From a checkpoint of a small mixture-of-experts model trained on Wikipedia: 11 layers.
Below are experts of layer 5 (counted from 0) of a mixture-of-experts language model. Rows are named router (the router's row for the expert), gate (a neuron's input weights, with its number), up (a neuron's input weights, with its number) and show model dimensions 128-255. Each number is 500 + 25 x the weight over its row's rms, rounded and kept within 0 to 999. Numbers have three digits each.
After each expert's rows: a language model's description of what the expert responds to. This comes from a sample of Wikipedia text that the model never trained on.

# expert 63
router:489521490470457482506491471539462507465523470484477527467467485484485522484481516477528531460519475547523508499477527519553516480535471482501456516492512526539499480514480532479519497472508471518509473502517504496484499493479507528493515516469511483502520521532531539574516515469500479456541524463515472496476481497505519524463496481493540513448521470482549512514470517474489520476489
gate0:572484493510501495497510513522492494521467484507460537514530503488507495520518490474507503519545517488528506469471449501551512523507505474495491554508458532501500436505476499514528469499491504507522510518474501484498525492522519522501469504465532551487494495515493551508547474491547510506498500460500501522487518470534541483475491484513507476531484508488508526488526478484592490502527
up0:442460520523534513479565495486521501441540513441530433493510458490529525490458535478513485490472476553474534504497539503501498505517472506511544506474513555469504497504481489503459543476513469489485476501481481525468498485522515485539483479529482476520512516478521461461476476501446507466518487493532501486487475499481496456527465476477504534487474492511530500500451528458490484471481
gate1:504479462522460575454501517471477504525524536454516491483491467544524516508477519506484528526497558483513483514502539509506509525494478470494487524485494486465479515509500474497527516527540516507538513455507438488470531499471525499465495518556502489484504515530510482501492517537511511529504512539476494494494507506507486485496449462480451514504438482519473527495471507529519508488510
up1:464485491488508452482532496520502501545514512522500491484497505478490503432535508463461511497490501509498514491489476492534479482503503482505476494493511495497506556519483490493526500504524510485491494502524523494467515499526540482464488469529479519456476537499479472518518499500526526518510480545491503463512486510460503495498532504505439496511495487497493527506516475509519495509521
gate2:544526505508484460530454518521525487507530480487506488529516495472512534501509468520528469491487466445516523502463481481528481516491504518448477461532471523532510453498494485501515497510519460501484496468516485543495509505492515501522497519485506530485521471475499498493501454492542512536490484478500500496506504473514473545467462517496568452540530526473479503501518476545468489507505
up2:495532534530531501527513516457502493493425488487453505461499547430464534465491483541494472511481455527533500534462540485499521480524464528534435536530496521510531495502502510467486484496522536532501500469510481474496492509478489569508499491439520521436492525492504500483513521564488519511527531485511520471499531513547492464558542440502507519500491508489519495530536516480504514496485
It responds to: Year digits. Digits inside years and dates, mostly the second or third digit after 19 or 20, as in 2023, 1907, 2020.

# expert 5
router:495509495484477474490501471486517524466533485505471530469464491529478514511494527500528548508508489511529507495481478523503529476523487501465487509465486527543485547510505525474467505484500491533500502510543475470473464481491508517481513538477541514490528514516521558529517521480493486433524540466455486479484472513510484502470567494471529487459506471470499531521464490517503522471512
gate0:523495451540510452486509528456502502456491531537497479510504445487509487521553501461544505499511532493496524500515544532519510527511531474537546538462478518504496493535537513520470510480504513479529507544488494485545491503490499507541489567499496529462514486499488529553494502482433469486481511518469495512499473542484519567473519486484511506480482512491508521476520489522521519493474
up0:516432517480521528499506485545469494499475486503528433457524562532497504481454468494532499470515496521517487497493533476495514463506504524469483451524474490499540507479409496482505531529499476528502492494455482502454526481508512445467480466488500519501526573441475491435523487498586524480503505468547500518498476466501509467502530492499481473490491476493473500526496506527486469504478
gate1:537456513473471513456483525463551491480458504483488485478483445522512475494447494542486533470529459495522504449496486481470479489512458461544451484496503542458479492474481462502520512483497429494490461571506529532470507447464497487479504490520490512534486494498522505502499460478556462559519464491492524469491514483535516501480525505469462515502509508483467516462492476458507479501487
up1:473496534533506494527500507446453508484520477474503534520488560485554505520551514512508455516494544487493507419522528460489490461514506495451500488492467500501447476494483507473491479492507529495509493503481520500501493514539530512520479494543479463496505472473486531477547550440492510512522518459481488509508541467517507562501532505470514494506499531496434493510547506522524542514522
gate2:514483541510529516503516539484460520508520508518539530500491506505523513469495476474522485511500494493482505473479525501499497468509500497474505457529510504473483463501528493491484532501532456504532525520489481528478545502495500471525466490485470422466510503496489482457523492499486485464490494476513486526506470475518489508497523539494545517512521478507521508449514502552515442488493
up2:520534500508506482522499493530515493520452529430451499478478502495458524441518513501493506481458504510516520448530500486438499544523535473553526541521502489519512535539512459492499540517492463501510491481475484494521541512522480497495497497525540523501540465508478514529477497487463498481503473532506499542500498541451505508455476479499467457430486494499460505531502441523502537491496
It responds to: Mid-word and multibyte pieces. Inner pieces of longer words and UTF-8 byte pieces of Japanese and Chinese text, such as torpedo, philosopher, choreographer, plus coordinate digits.

# expert 25
router:460516510504444494495480499511474551483511485480516519479481524540489533488516533510507521486546516487523528520508442510519512464520504470476492539515512519519520503496486560464534522474497484524492542510529433508498494495451513542483486474496518496498542486462523506519515539487506477487499532488512519473442462481533491512464509528481527505528495497484504501542457524513503528482512
gate0:493514499487526467495503487478509509510496500492477439455513568472461498495456459482500498484519508511512451456515479503488457510464514485561520501591524497527487487485562514502497480500500506501494493505532501507500512517491476462537471488503511542490518501517505510486516490511448493529508487515480475507499482535531475485505515529512436547446491508506498498471476555464488500497482
up0:507490505528479512488474489518503510504510504494494522507522478514511517488546528485525504513476570497462548515498518517511523518535481502436455498460467530480503529526478524502486544499500481535529494495467448529516508505492558522479509502488472459491493493469503476494491510501546486471457506497499524483497526493472522456491489486473563476525523518492452498526491480509463522497514
gate1:569483456497481477492490532525499492492474532477512511510517526541501476514433488511487527500513450480486504508464446502508521532493492505478486517500524519491473516525499480518524501496486492517481519468552475527504501488532515522537497512546534499529455536509499490528503486484549503524485500509508484516499504480525480535523553482494502484538463486504490494500569540495505492494505
up1:500484553512550506497524505547476499498489541538535475504533496446481509510526534508501509473488499512499501451487545494467513505514533462521455503446484454476475502495512531498514506487510519502512522533477542505483542499495478502472510500477524477492534513474487487485500509504468476512489525459511542484503531504534491481464455499482456493465497501469543527534508516461577479510508
gate2:453522507480514494542489535510475505504518477521517537470495537552443487504512501478504465454511531443506520493503489492558510526534481503518544521478487546542486507475507489502478536537507521518510513536468483452463483523508492494518499486477446567529522502451466518495560523504482485512499495480458468511490527456486547501457454522472506505568478540494463503498485467511480479484513
up2:558477482555518516446460489476522520477488488489490510510480458482524507474494535535498478519510487532490497501468454477497482517484507511466487514536533485505521522541517476496508443478500500475484440474518520523537510518480529530457490527476520419474451503509517496509433465523519498499499513539565471470508480544498490540518520489512494519422553470494509499521515495536472539474486
It responds to: Digits in numbers. Single digits inside numbers in tables, percentages, scores and coordinates, such as 89.88%, 50.65, and the degree sign in 52°29′N.

# expert 1
router:508531503478475501480517482485499505450506471512493521490487472524493526498478530493535498465506523478533538519470483521500546488507481495485483477496512558525528502519509524477486498467509523536526488494498489486512484477506509516507497509511534497512533486507484510513492540506481484516515497466486495501467463495527507481472530439506509516489506462485506529496474469533519520473476
gate0:490477516459501520506500491516504521501510456547480465509496522476493456494472494472485496527462472538520483502453520495495532547517485505522482510481509464519451514594479512501494500466517493504511505515484508459495514498471506487492501551476490540543538492496484442562521565488474499476448531467533532524506484497505531517542470506477496519524571526515542495502508512513463500503489
up0:517518518553529493488518467514472487488480526453496533495513526487550512502518494507477530471502500530484515526532525491494497487489482516506522523488498521490525498392518481507432539487489514503513528520525469530544495484529498493471475481479518520489474510514512534453502425536475471510539426518474510509516493466510461494465455554501494493460456514508469477462493509491519477510462
gate1:472495480458491504506556493485523523463523510469494528514517501524535471496435552525477503486470488512499509527513529506494533508517523494544484449440512556512542508514545492491514499507535532487495493441511499500493504520500493486519501482428517537450501537492480465509455480502499500491523494508524498481504499542514502487502440487535546469535474478476513501484452532494501531504490
up1:486507532538507530483440497533480508528517518502484490516491506524469516495502494478484502494519454499530460506473544499534512503495476530572521482527500467503493536488461522524485498528481497501528506528478498469489478530474465485539431510547474530527477512488495491496485518503490540514480584482505500447492442512511532544527500530476512494472529495521484460503519502510520458501528
gate2:500459530553517463510523520511486494508489523489495478537506487468490509485460487482491538508515531458498500525524511488484507488498516520485510495452486494455485498478515483484487467489534515528495543479440443497516506513524490482498421503503551487488528509487484485467489522477527509509541488482503553453493561497506487507497463460503515537500485497536548473493520518502468488498474
up2:549468530496522460544485513487520498495488516519541494513481498472466516497482498444465523537492533487505492554517498502502491489477529577495518492473514511470477567580493476477452470474480509506468498465479484500501554498509494473471470478537501484494535441494498450489507523477500504526502489461497512505480493449528523483487453494497500559516546510512495514526550513506463500492487
It responds to: Group and nationality adjectives. Adjectives after "the" naming nationalities, regions or social groups, such as German, southern, black, human, federal, plus "other" and "third".

# expert 6
router:499484479525492450488497494512503545458534476488493538450463449513489508471522555500523538483474495476526527485480502545467518465536481482533481482471501492524509492502530520473494482487490486516499480471550470479498498492465511523492522528526526527526526486514518490506503493487518469512506538496494503478465461441506497532479485479476509503526514487480495538501519529513545523481495
gate0:478536504517499470519499477502507503487500503565502491521500508495529480516549528457477501506481507463512510512491487511500517479519451480478537530501498447490502479519499495489492496513484507502511486524483499495509525485508519498513468520530509483446484495456536546494509518512546473505549516504466568516489502482506456548497508484507467484509557525505504522493494500501457486526486
up0:513464505513485506523479485458496492490483488492524542500496491442480476463492522505488495519486491486533477513475477496499488470512554519496491495493470526505575415484455465514484535461487459510512520520509489483503478529484530512499499495541467572525494503493489449478526508491457485482477474485483495505497523491524494476533443542486465519511458520529490471502453568451494462505509
gate1:523481497510507486498504534490497469548487515458460516493472444528488518507454485536496519510507493484519500527485490510486503533494485546469450504542487515485526487484495484501488471508491513501443503460488525469472527473473496474551508483528482530498521482492511471529500465503504526514518473539497479518491531577482514492462426482509494509549481514500555541516505477539474514499527
up1:481473506515492505491474528472495477500451480477456534524476461516439513501501481539481498491491482530536522535491512486474532516484491498494455520527496517474506514488473494485503502492525521532443488485492489470480486471434493468546492470512479482508511472475485456538517487487485495516483495512504507522488537570474514483491462454501501522513433503510499526498472513532518524500490
gate2:518506516459477512461588529498528474533546498491514493530475468531481504466517486474497527505501481510502502546513515503456486525493513477518390502520538496511480484483498496512495448478461526540529485538468439506519464522557477470515506505449499489503537491500493481512531463527451508521497489499494491478516491464522517507467463521494499477491509497492508519498481518479510525506509
up2:499498492460497485446563506473503490514546488502491461529472474546466505491512478475519536499464487506488508553499505498459479498524506487509447483537545489505496470471510526514509458491479524543508495539490450537522470522525519491464519510474483487508508514478470453490524452524482505510476477483490508483498457460520502512458493541504534467504538510478492528485468503460503490492499
It responds to: Copulas and conjunctions. Linking tokens between clauses: was, is, were, been, and, or, colons and semicolons after subjects or list items.

# expert 30
router:460500532523477467502487486495462520487539469480511551468445508499505488468505550479556525491486510495520486477501522530483507450513524526498519501523481549526516539524475524465526505481498518549491505494500485497527472483461477533486493482508516498511548496487521519505513508507538447497485500472532495469457472542530565508478501493482518480484521491455475514520477488510451522440492
gate0:461479545510496497504513526481474503475469465452457490530492516490562495503511487565537523472479526543479507458501497484493508509498501526479523548486497477517455479486505512501505464479525538512498535505463541516515485512532452529486454549537514493454522530508518523558521522510550483458526461457491513504485459498467509453504499521495503455514510516485506487476507525464497478493517
up0:481483514501487472525483531469462478478485488490447504535472519494584485505507516525540526468442542449492482465483479484480505462507516529471509540529473479531476523477502516502498478493480544491488508495468493503497470551518480522478488514510518497498519554483525560533534540501492481493500468472496497483494494481485502453535465532497478478516512534473562492529523489426482477496522
gate1:447469520512502501508534477487493500499493500530515515501496496509537464533502476490482516489494511490525491460517488512503503519487501468504543471512505502499522460467515497512486430476541483528427531485509488485537486491460504492518538465477508500469509512458516528527481498495512493504472507490485530522503521497523545521536561463495480475491507486512487515505494496490518466491526
up1:469486493482532481513515461500457494518501539468493509519483476492524505510529508516500489497547548472538467501529473486524505492509542468507520484521452484507487485495512520482506522451510487522452474483505476504518483552478472509506538494519507535488527465497482507479477495486472496489514541535492494497503495543459522512520513511506487476534493518500522494470497489546544472490455
gate2:495548557514524500503517488479492492498513521480531482519516463463489512494539529469511509517549482522506475525460497517532492481518522487478515466473562506509475468526514471496535524510543538493515501506470472500481504507534476520521544492526511495483514461543510445535520516503472523453499543494499503481487460489471548452490548478507522456479480487487497491494529484578503510519488
up2:476527545571499523497502532532498510485526492493495529503489523458511530517520495496482503509499489533493516478490495509534508508515562492529509468496559512497489519549459485498504482509499532466529528466461509482509516486535452532482562493523468514480510481529486456474523499459470524491506495492525521466497483489505568470488525530519530507491533471504532512475502483558504539487531
It responds to: Name and species endings. Word pieces completing proper names: species epithets (-ensis, -ius), surnames like Jones or Singh, and Street, Road, Creek, Empire.

# expert 10
router:497525475480469463453511481529501521460532476510478532472473486522458533508533520529524524512505464501522506545484479507526548476514505501462520533466514548531480541556530514473493490475515515529550538476518493473513508483485501530473503511491538496477532507500535545506525495473526475501503456467474485476476471534515525500483550512487513498495491471482552538508466472503498536481496
gate0:492495507476494494496450498518449505509479504506515464451524479511530493472488492473491498461489502504510506485497508511506482563478505494485490509491504488485516501491522490507498479476501524499500497519519494512523502486505519498508494479526554504477501477489517500509510485457519489491551488474472522516503486534485476534524540476498499505492512473468491534512499460506470508510524
up0:479541431536475530512478524465485498500492467484477530515521519497497501488494560504512473504475536527497501478481522493536491489510475512504470500534534508505485501472535487500514485492532498497476502510514539467491453520448526515489512505465523564529497517477520509487493510513489533535501465446545531536501532545543492476507492511499477509505490506496473482479481518505575521477509
gate1:478455477458506462493516520539481526547502474469501500500485498446453530520499508493493523528479429477489519498582514487508527501487517490500474547494530524509485494487490481494486455483523493503486530470506466481536470521518509480544474509523495391494505468536525520477553480510512492503502533504459495467505539454544495518501498493491500509499485506502540518495475473494495486519508
up1:504490433479535489495516443481557484513501508467520488507449500505492513496474483501499507537504493518516450511523521463474503517489452486557499512455458509505514518440490506486472455477479457512504510513494491511468461527498527479501485468569502432472525480556510522491523492525488493514469494516510513439504516501538486481512503491493501545503489479483510521447528498500554512494528
gate2:513495485485481489445481532482495479485510515459505500498503510478474480495507490459520514494502457460475494463500489545504499488497486461495495484499504510500521561521508483492520522487552543509532469512473465510516501500485480483541515532557545482494497520468485519494517491540516501473525564527482480527486487486554484462508536525510517498521487498498447526504436489468494507490511
up2:479506504484480493452516530546476480452500520537507474479521453500475512502508469497492495520534494488503533464484546490508511530507450541527546478424508509471461486460486480507453488481511525492505481516492480502469466508455454474485478491507489490452515481511512475527490513475466500515526549493436537504491473453566464492462445487518518500525530507526525507470485530505488478480471
It responds to: Name word pieces. Word pieces completing personal names and occupation nouns, often species authorities and historical figures, e.g. Rüppell, Moore, Kenworthy, historian, beetle.

# expert 57
router:507506495472463471494470468525457518455540497507495556491452487551534550495531534476533513500503510498533478501483501509506527471507516484503529492530500529510508505527450526450522503436461524523513514475501476510506502484490479516484506491517524508479536495503502560474547502516477472461502483494509511494429465491520500511472494529525512471505507475484519543504498489498510552459473
gate0:484493529475494526481581500501503501519520509500516446507506483520561473514486499471497491454517496468522488509475525496519497480504519490441472486498481508494536513463506508526473418512547493489499504548489556508511454501513487528564481479513500461551483502486478509477528526489505509468461521498507535470517535469542527429494510506503521503472507521510471531463471476487496489490516
up0:493549515452530523498490467482511486496537515507511489507506489505539499489451489483524460486481478510509474468481489482508480517503505474445519525451515434491478505471527517494532480467529458511494523517534523522463512475456506509457454469473514455516499534509516474501506513522488474492509492510489532526498541525436532469471489491491498484491481471486505528509481479436459524494532
gate1:439494528535486480510466498524483497485501498524543571513537453455481535478504500499481498501540508512528522473472471493525480510500483513517523521540456491469500507489452556482508519502509482520473522548494513494482520452523474485536552482516520502490466491504528491507510513548506499497475507504512549533484491539508511522560512510485503528505516468534479535538502525451494514469510
up1:449513541495491500523469495508468480504500486503524569527507472450484529490515536478501498508549507491532525507474494503517478531516508506512552534559446515499502481527434530493523489507507475501467479518503559479508504489503505487496535479549536506457476523504540518499496508551517505520483516478487538513478494530493502496530512517502505530505524497521485520550518495467496520484506
gate2:463478497467470504540511489502515502466512550472541507488506506499478513499501475505526489525536504456497516536491464499565483475494496514519497474483466511485478536496481496492599465507511475500481544514476543514528513462515493510527437485497541534505521518483501490473479550496505483511525484530502531489518525478507468460477507539529525467513535467505492487492506518506547502512494
up2:500538505446480514541496483499510507496517537486528520513519504473493493530507469517512455515508516466479542538469470502525485478522472506490574510471486500517498539461499466508507514496491467505471568479522528470506517495513493481513485479431532507520489548480481476486525508541496491519540494515521488532524536486483506481500506472482493473496543497503529490474496528489518513494488
It responds to: Given names and initials. Common male first names (William, David, John) and the period after a name initial, such as J. R. R. Tolkien or W. E.

# expert 58
router:500520494459470482491482469497488512476524472530442517482481467510463533498521525513534529508490493525518502482459497535512546469515508484494480498485450528524515518517517534467481480470495485535521471493525494486476468487477491513480532528494519490499539507520533546528522515481495475496530487473501476482475469533532472504474531526510512461471503459480494530523481500493471515479514
gate0:514496474519462472521451491510501491506478460578538489512524512540498467522503511510497498517493558448492528520473480462485508460476512470494496415550499495460526478511530544490492511462498535475515519463535469488468522510531516487512523504510483545535495477512516541508496514479461488490529472506531472459482488468516503510471457511508478534514440470493525529487502515555496464490477
up0:478473494467505499527527504440498499482516537498488503487472479524542529495484520465495511514517480544534502518475514506491526539511524498518491531502487474497492498500475492509507510504487500513508543486503498530518494500502503504435499466520517440467532461522525515495497521547467518459497498489480495480492520520467494440537537488483466478475553513500494500498508532528520523482491
gate1:457500514486491459500500480474440510460549456532498472517471513509498480473535467481505466512487421478524511507497525517576517455519511484563489509541474492516492530497496486484477516514472497492501498487498507515511446485524478521556551496507515499487514432473511511471475517477473491499512517491529526510494500493498511535539512465519469539514569497488454503508495479495477495501502
up1:469473502507518503487530490491512493549503505497532484446450521507476487487488525478483533494480464532504486459505541515445470451535494494522468498476520544481507496521511490482472493513562514508510519511477471481480484474484497492480531506500492504516492523521510479502534515519519498476485541466544484500500555502475534491476520525504517473476465475503531484482501525482521487516530
gate2:524516433489489469470497510454437474520480510465508554535454473519535513536554522515483516469499524446491437464467483512473462491458492470511480471505482506480491505496506472479503514500482486499489520511551519540493478468514503519474486513469492488522501511475511475519503501472510495474506452517509478551510438463471437515511545479519491440533468508505498530518530507485508522523546
up2:495458529530499531512537471515469501493493515502491501470494494523524529508451481519479465523498526500514510421484508472440462491501500517464511484540493507495534453454481495503508521510469498493500533512520486537533526500528470509528515463549518461477476510582469492517565528517493518497500518527471499521488532533537409527495464527507509500518478457517500457499495514545511538485471
It responds to: Year digits. Inner digits of four-digit years and date ranges in tables and lists, e.g. 2023, 1983, 1950.

# expert 38
router:510544488495475475530534470560475518468529456530495547469471487533477526481511513531520529519494487500533505539486509520502529468514521506476485505489475542526488522532531535473465515474528502524505475512524482468488478495475527531476490545454541489481529476476522534492516504489497477485459472472509491472486475528524514498469517523497498523502503484480521535526474510498443516471507
gate0:548524554494497440484511531519540511505463515470472489543470463498523467493541551523497536489465495476503490512526510513538514478482498498508507504459548479497479447473496520487475542487450514507456515465470448487517520503524522519470445514492480465547477481478477491502489517484464450490521519476501489494516483519486490473530496440487491541531522511511528491500491563475510534515529
up0:456532474514490488493490564488514499515480491490480522512517473473482499493485470466494538504498506484495478479492537501530467515526507493527504499516420537474442487482500511480432492485525489493464511535535514465475535524526491505451460502470489493503513517500461487485564491479496483510522510522487524532508478477499497538499479503497533535474427513516532519493506470503487529494495
gate1:516513496488482453478488515483518499482516502483488466493506435493453482486484509488504533512483505440482502514479485481527491474502512484494458504483501527524457461488529497484474534479548532492516513528514497500513493501498507522496546515484538545530520527547527502497504448515477509462524525545512408502502499494519457444458500512484447511472461534495553490532518560477535460506483
up1:487480501515523493512517508477493507456505469498503469497493479533481513505461518460520499461463518492502518536509449498519504430487472535530497511545513487500551525556494550515511474525487512483519483434480490522517484488515528485466508468509517434533521551456495524524529505522496490477477471496478523474515482511524460496481480502506501529484502493495494477516527502511496500508514
gate2:456508551470502498521493496469508520477483485474505550487467484535464499478419497488475467485539490499530500499483493513478452463518518547495453480509503505533496529518524460503546500489484505503498467515474471495514506487504489515518540520436518545482494521488428493543523522492479513494499534523490422510481425523560537492494514476499513501521484473477497504506458514507515505491490
up2:477524486493499481480510438495544494465526482538498507494494501513498493513516531499503524503502476459481480607461516491537535431498487501517472468470586508476480498484496517529566513526489498498504537528496522441498479528544520473475494478485489487503505477533474499504450516526536511506518529496489502461502555517518490547494501508522467491473516483512460512508473473487551491501499
It responds to: Month names and place heads. Month names in dates after Died: or table pipes, and first words of place names like Fort, Mount, Port, Cape, plus arena-name endings.

# expert 37
router:487523504486484454499486482505477525466536494513517555433451507541526521466524528511547512506500533522502527497495527529522535466524468474523523526534517562527521499487491526467515479490500498527505521462512456466492497449473494540464505509499523516519532521471523572469498502496518442520485496496520487482452469487524522504482546520483497514473513467461488537536494471488496536449493
gate0:471479480481541495413506472483515493525529543492478512504507494493491461506531451482485487481472507514474481509544473530506504488499481470519447499478516520502508469503550492495466472545483512534499468443469483523488519460494515496516509545502529566495499469496497515487490490541433510512480509464544504523488440447438567521513459533509481501503434458507558488495504506537497537510503
up0:517447506526469491536474483532505510484447467494521520498518459520517499531492530516523517492539492494553527501466470477522524480489531516502553513527488474508503569520466532518504537486536503488529523502528500487524505514528451479499491452497534459501492515479495504486486489482576498511501521519514520458515517585549491482524529479493492474518585527501518498491488505491491454503469
gate1:543462495547523533465469524519488496482485481443505503515514505476511476532534478496512518522512492444455509472494472518494514487475528525510481509587562478522518457489463518499450489496531518510528493475517511509526523496496495475489482527537515555491510546436516540505475469542487500535493480483520464522478514537493472465461544522515523519480497504502478503504520536468496538520515
up1:532472508493499504494484533520490475515521513497495545518516462556484507491516481543492515505500460412471484511506504475496532490500499461516451506512502498547513444479534501516467540505536493492478524465515475509489477471540489511505516502520537506524494452499481504446545474489556510477475519492500500488513542529477543496517481519512519476489491513505464479521560514473496472510482
gate2:484453498454497477467502468472481491507466505533509431522467473502434503491487466482517515464486515496501530504506455499501462534489532501535506475445487436506555562481473500508489472508501510507503459439541604535471504533519494509480477496481491505468504518535482540499511481538489502499517485451507501510498501505519548519471480486478490578527542520514508507517528475507526506531504
up2:516525509497482482491486489507496520484488505471522517483502471499499494507532467513515492484525494526471531474496496501481501513484480491485555507430544511508508555488455515479507492487492483481528502463480522518496483520500475486502509497476509490514486541534507518516494468533458515466471515501483467525490499505539493554481476531508521520492511484494511482528536534567512542496481
It responds to: Asian name fragments. Word pieces inside Chinese, Indian, Thai and other transliterated personal and place names, often in sports or election tables, such as Tseng Chun-hsin, Basavaiah.

# expert 12
router:514490519495474496498471493494494520465503484499521484496465494541510491495463542498523522502509510490530493503465481529467516470513527517483454523471505515560529528486503520473492500466461497524515485490507460496484519494502516554495517517522531514490540462514553496523518542502507475492522508474516486487478461513533513525483543460484502495510537497435456539522514495546479504479493
gate0:463516535555508526463486506518467506561491533532500465528516453505513490482503460533460523481488479503483513527505491535485490509515498515483517488502479479489479479474476518521478525474489491519528477476501619541514523452520479489531459474477489496508480486472495469506515523502508514531505510483523550443535554491523536506508556448480456508492474530496506491461473550531477486515488
up0:483504516491495517422526513510465497509452517498498472496503494533544476486497496605469488467526470486517514510474485512455528471513510534469526500510475523482499529534495489514492529488491502522503524486492531524503502456496502520501518461504512501499496459475493499526543539525475513487542470448511532467515537493498523517497576456501477520474454509513480515514486519522464516499473
gate1:527507504509477491502476480492467492488481507518478442479495469496558485476487535493535485487508509472552479527495498508468523486491535465466519476480532501495560489506554488511512507506500447520530518510508525523506503469506523485525501468490525512491497484509494467473464521552551505481505521485533475521504537484511482496521512552530505493443509524510497507486467495494546523505516
up1:584522457509506503492525488510513505473506501500505466491519510470504504471499495535530528517503494479514485533498499499466521467485553480498435503516488479521524453508574494484566515508466448530503485534515439508502481497507502500492517475496530504526483513425492480498469513500563526502483502498514461551504526475491505569475480504527512511490491512506492527538446473465545501493533
gate2:485488477494505453530465472467509510458468497529490468542509440436498513500512468486469509483480513542495526547533492461490515507497512498414502472435457450477476487464537486477468496485524512503530498510499470480528505516508490523438482494518520529553468494541524507514516480482490515499530534477493498539492523515465490492479476407469514481517490484487573543514476488509477458505498
up2:466479494468475468519529507463506505461501526512493543523517474479527544478506453478502504511476501534532464552511469468500555517493496481505516465482442529485525483485516496505515510509466522527510499495484472477475476505529491484516516502505527527493518483514520513521492509533452488469479467480482505525498497490455517445511487513508523474513531526495472522535528439519419502517500
It responds to: Opening quotes and brackets. Opening quotation marks, parentheses and brackets, plus bare spaces, placed just before a word or number, as in "ring of steel", (wingspan.

# expert 3
router:474515481475451482497527461535497502481532457497459529460465477501448538526522516510542534507509472527519507495475470533525529467524502490517524491558490552526528542527483544473511494473494528541498517528526499494492471485474519527470496540496522491511534534513525548490522506462508473514516500455502474495480481531522511523467528501516494489447524478478547531534502493510508527464489
gate0:466483508474464480445486517500500497461524504490530474497490435550513491477573520492509494448484506493485510480500465504495476495507489571502466559449522485497502453548496478498546512502494500519555542524519568498499482515496470489501546515499505461536454520507482540509463500503513502504501438502476475493474504520491530490507489506513471544454505512499503478489505493562516474518485
up0:478511504501478516516520459508451491498483508558518464484472494497522517505498531480522488527524396521490526531463493517494489494512484497490458489478514495503483532566512492513467472535530487505538531486505506475512497506461522508540429548524532492558463570518511519495476507475508485483503506478526558489497508518535532514485511484518482499516502503500524503471521537484468495502520
gate1:476506453504488473540497487482486476524504450520548496492462494554465496502496473505530451536511518525503551537509464511494473478490534520542504519525520515495468521477524518491505440489498485499505496519527469499524490507510458495499517565467520518491499485488519492491520500479498499491477515557504488479492481541524520473512556475499525511486512532491464468493545507503513486497541
up1:515526489535507524500546521502501498538404483486506495472474500490490446465512488538503495509547539479517502503508516518523552474474503510536485539542502505499521520529483497515518502526520477469522537508476489534542469519549476492517482538519495544525487475491496482472486500470484532485508492472491520494497510485536489570498519491532540499507468517525495515479517506463542479497489
gate2:505492467503503484526522525514458521508511511533515528481490523460512464482497514475459533503460517519529515555469480492458437497504497551514483554477459539488555522482530527529448516515554472520484453486472499482484534495449481508456513494496497516482508510485465467491524481501446490520482494439500484487502487512515516430456504479483471461472514520502461484483486507497460529487492
up2:481495482454514495498424482546480498482480513494482492495478477439502494490503578461463528516522491511505504563534458485491494505494448496517464473470552554501558498481524501493497489515509508506456522520502532515471514495500510484505492509502514559525519520474537522517474491511491479471483488493497488473509526450477535479556475495505520454494505519499512486466522467489448514507506
It responds to: Table stats and binomials. Zeros, pipes, periods and dashes in sports stat tables, plus taxon names and authorities in species entries, like Callyodon viridescens.

# expert 59
router:475502497481439475504500452489491542472512476510489546476471496488529509497466540487539511485524502469507507494480507533516512492530510530502499477541511563524505495493452543468506492495521535546519485505513508514508443508478510533480502514465534505519551491480543540518484539503512479510466517473508498484453454520536529468506546484508510487470483476486512527500480495527509506480509
gate0:512506481497483509531488488509470518482557493518524511529507502476514531536484511501537506513533507499489475474479444516471502434501522503528502525468524490504492459508434504497443469532486525458494499495471498524496464504512530465505518491495523512509517509471477512467511504474484524517515476533459509479490516537469481548523482549497504507508512515499460484504529530535489463501496
up0:483532487536514450526546513520508504476474495470468514479498536520490505480479451503490502499471524541491528556468495501508490524459468462474541466561494546484558506479503530492514526519482514503487456504532456509478481489493455496521481480481506444447497502460506478528530471508490484496489495503519526540495466514528493508528487489517509483508489480504528509506471472479488491494483
gate1:516498508512488509442538515458525491505471539488484493502530495527499504544521486526465478516478497531503483492524474517454475485500493547503453505452468501518462484478507475536496510491502507489518499472521543480497534486501500541470505555489476548493491520499518544553503460526507543467460530503490513490538470515517499477503508490525519523502507470515482508495486493479520492492519
up1:463514481523527542551489516556448490500495454477489508504508507428521465464483487485541504490507512511497523519532554489499540490498558499486504512527500507488477540500513521452546480482474514503502485487464500528509503498485460483505462478488501488477513531481479449461462503459492472505497448502542457490483513504485480487462487540470484490499519534486514505535508498519503466485511
gate2:467521477484498498457457511433538493493479508528526512508522549567573495504557507491456499527525459495515535485467523503493508520513489514520526513484512475491478539500481501500549493487501548491521449489527517502514455487483512484508523515474527497452500505523484496506526488488488516490482515505490494479505492508513544509504540486496472522528488524465429515510522506515500511478469
up2:456491450468507479473493486511510510504496514457453530507469505509490494506505502507471478480494434461507502500494479520499507482485467543480470449492486524494463490533526518487452551517499493489526471492526507461519483506526537511532525525535491487505544501550464475532496510505507503532496506480503490492499500477492492501557530451473483524498479471518524474488479518508540475493539
It responds to: Institutional name words. Capitalized words inside names of wars, organizations, medals and agencies, such as World War II, National, Army, Service, Science.